Below are experts of layer 4 (counted from 0) of a mixture-of-experts language model. Rows are named router (the router's row for the expert) and show model dimensions 0-223. Each number is 500 + 25 x the weight over its row's rms, rounded and kept within 0 to 999. Numbers have three digits each.
After each expert's rows: a language model's description of what the expert responds to; "comes before" lists some tokens at least twice as common just after its tokens as in all text. This comes from a sample of Wikipedia text that the model never trained on. Tokens count by the router's weight.

# expert 2
router:512484514514478474502493495492555495478459479472506533548543485509471536508525478498480501507530483509514446464477521476456461556485487473505471483504472535477467476461542514486486488533522495489517508518486497508504479546471485500526505519487532452500506549506503492522519492525530495504527527512504549488475517541457495531507504489497503485507472497480504479521445510503489511482509478514475498510430508488445532541504527548483531519462454469503498523544490529529486506446511513487489466504516507460464440546476525519484508474484526514492519503516498548488506522469484524492469514508486499499489529512512475474466476517513516505509468486513469444529497506478461461489477
Description: Number tokens, often year pieces after a leading 1 or 2, table cells, track times and list indices, such as 1997, 6:22, 100.
comes before: ".", " | ", "–", " |", ", ", ")"

# expert 20
router:509491502513447488470479524510462504532528516498527525520520470468542504510482558494551518499492494535498560516522547523492536467518475490453487492482478458540455508515524470515472478472507515500463525464522532490502537468519505485507511489513518485488484532512488494529506490486470501505529512521457502475519466489482481476512493464491493480525531481532527478462543501514560480561506476490490464523490505524532490502485516548518549481428515493504533502502478493490496482489479508511505495475505528517508500543526495513515479510514519461499496507501509490510528546514478522501495516501502555546537469485511533481461505547498489492479508522480478496455483475455451458545490
Description: Bare spaces, dashes, colons and commas standing before a following number, as in District 15, Koch, 1875, and score ranges.
comes before: "1", "2", "3", "0", "4", "6"

# expert 13
router:493519504468457478500485492528499494512500502475532499525502439511499465496495510527520476472464477531459550518496481506529428463527505508500460452485476520473560509479513473447512467510453490497528489492484517528506516510475470578517530491508506464505486491491490492501496490530519518535446512516488512497529536551503499511531524491520488492518498484492506504561511527514519459531476454469517530498528516480464466493489487482494486559468490501511523492517501575491477469500497498535527516467512449508516486487503487479497490533558511511511481474499521491478477512509511504526493472498443523479461464496496519492476489465488489494520485514502476504496501490493485560504544
Description: Number words and digits in tables and counts, plus -ing verb endings, such as two, one, 7, 0, losing, letting.
comes before: " | ", " |", "; ", "–", " to", " the"

# expert 21
router:480438464522493519483534504489464481442504491505476510513537526493489466505490565517478484494502539545483513451533547490514494487502471524479499549544457502567467530516535486506525513449536535486502499486508511466483490493490522528504527511516519488476483490501491505491504538459473524517480502491471509455472511513474449491491475511535488500508484496499509477514514499444522512504443511493515498491482547553500487477486487474515520505522475525531470515492492513475531528492514486513469561492493499471552487507537479507470498543464488543485480530525513507489469471532484491505480486467491466462489517540485477479480480466504516506464529525513492530504512456485502508506540
Description: Table cell pipes, articles the and a before a noun, and Latin species endings such as us and a in binomial names.
comes before: "\n", " X", " m", " new", " n", " P"

# expert 23
router:519497487493488506491522497477495487527496492500478444536448470490517511448498521493501502473461490536513508501498459519494505489517517497483476472491503466521500495492493487471481479543499516494499453465523526519493518522466512466477464449477515515501494524431499516546502478488526479509509519510520505518507478504500486500507454512528527490517535515507502488540468550484527509504518492501499533526457530493457464518500491559528519485522510476524495516461511508486476476542531501459536537507512522528540481532516447550512470497548539480514468468450523505507526534503543495491491502514505515496527517512537488474524518501556489459477486582495529508554506499487498513539520
Description: Paragraph breaks and == heading marks, plus noun-ending pieces and nouns like ition, ations, ology, years, season, career.
comes before: "==", "\n", ":", "===", " of", "."

# expert 10
router:518523499496516493518528505528463497475536489519470494547504496475459499515486447527498523444511556496495486478467459514487497498493485510510566525491496460448556500533498479521539490515473480482515482502506498472484523513484529541462508526512498486534523467507477534489508503488528542520528496530487488472476491516489482487469541490487480462505512520492497463470477509557496478504500485491532536464490518496488510502507522559504494483494482465475519512491510427522485514516497527488530518540456501468524526464499456528511530452475509533500497467472511451481470523490546501504480541477523493502528513516462471514488480498510492477436525506476470520504492519448518479513505
Description: Periods, semicolons and table cell separators closing sentences or cells, often after numbers, such as the period ending a sentence, |, ;.
comes before: "\n\n", "0", " The", "1", "2", "3"

# expert 17
router:469508555543466499465479495507490498493517485509493458515549490485448567510540521523467478494530538485503499474499503514492506474484518537472552504479500490536498500463471499471517462507516500505513495492503489477466516448539538550526493497492493502469457496524462439498519459502514517455470489488507494528487508488496470547492506514487546533494534511515489456498515504454509472483472499487495479492508535462500489493506494461502534476482529527492521496472498526471471472455503522512485519541535478508461489436484472528466482537510508559496461484481528520531476528437517459544500514513513458479509504496494510507470530530485496496506520504496506505513499479496531503499477
Description: Newlines and double newlines ending lines, table rows and list items, plus table markdown like the row separators and leading bars.
comes before: "| ", "-", "|", "- ", "The", "|  |"

# expert 6
router:497530503521512517467490522534487560500496522535533497494492490547532448470451471530540528494531531510488467449484459515516504486535507503491515501508475474465494471515510498460527479485526518485475510537495510502498528484430510443489506530482504514487461543478494520460487475477516481522522516506486480504542456506480506532472492496475482527518511552511490510491520502507484531452503500503519487519525552507489472485549512498502528525479486495527485487476539447508515520504485498542521511491506491500464536539527510502489483547457482493518502495484530501515504497493460501476495532482436485506500527479520511469550501457505499516475470480474516448430489483494503494513538
Description: Month names after in or on before a year, opening parentheses before numbers, plus the suffix ed and word starts p, f, t.
comes before: "1", "2", "4", "7", "14", "19"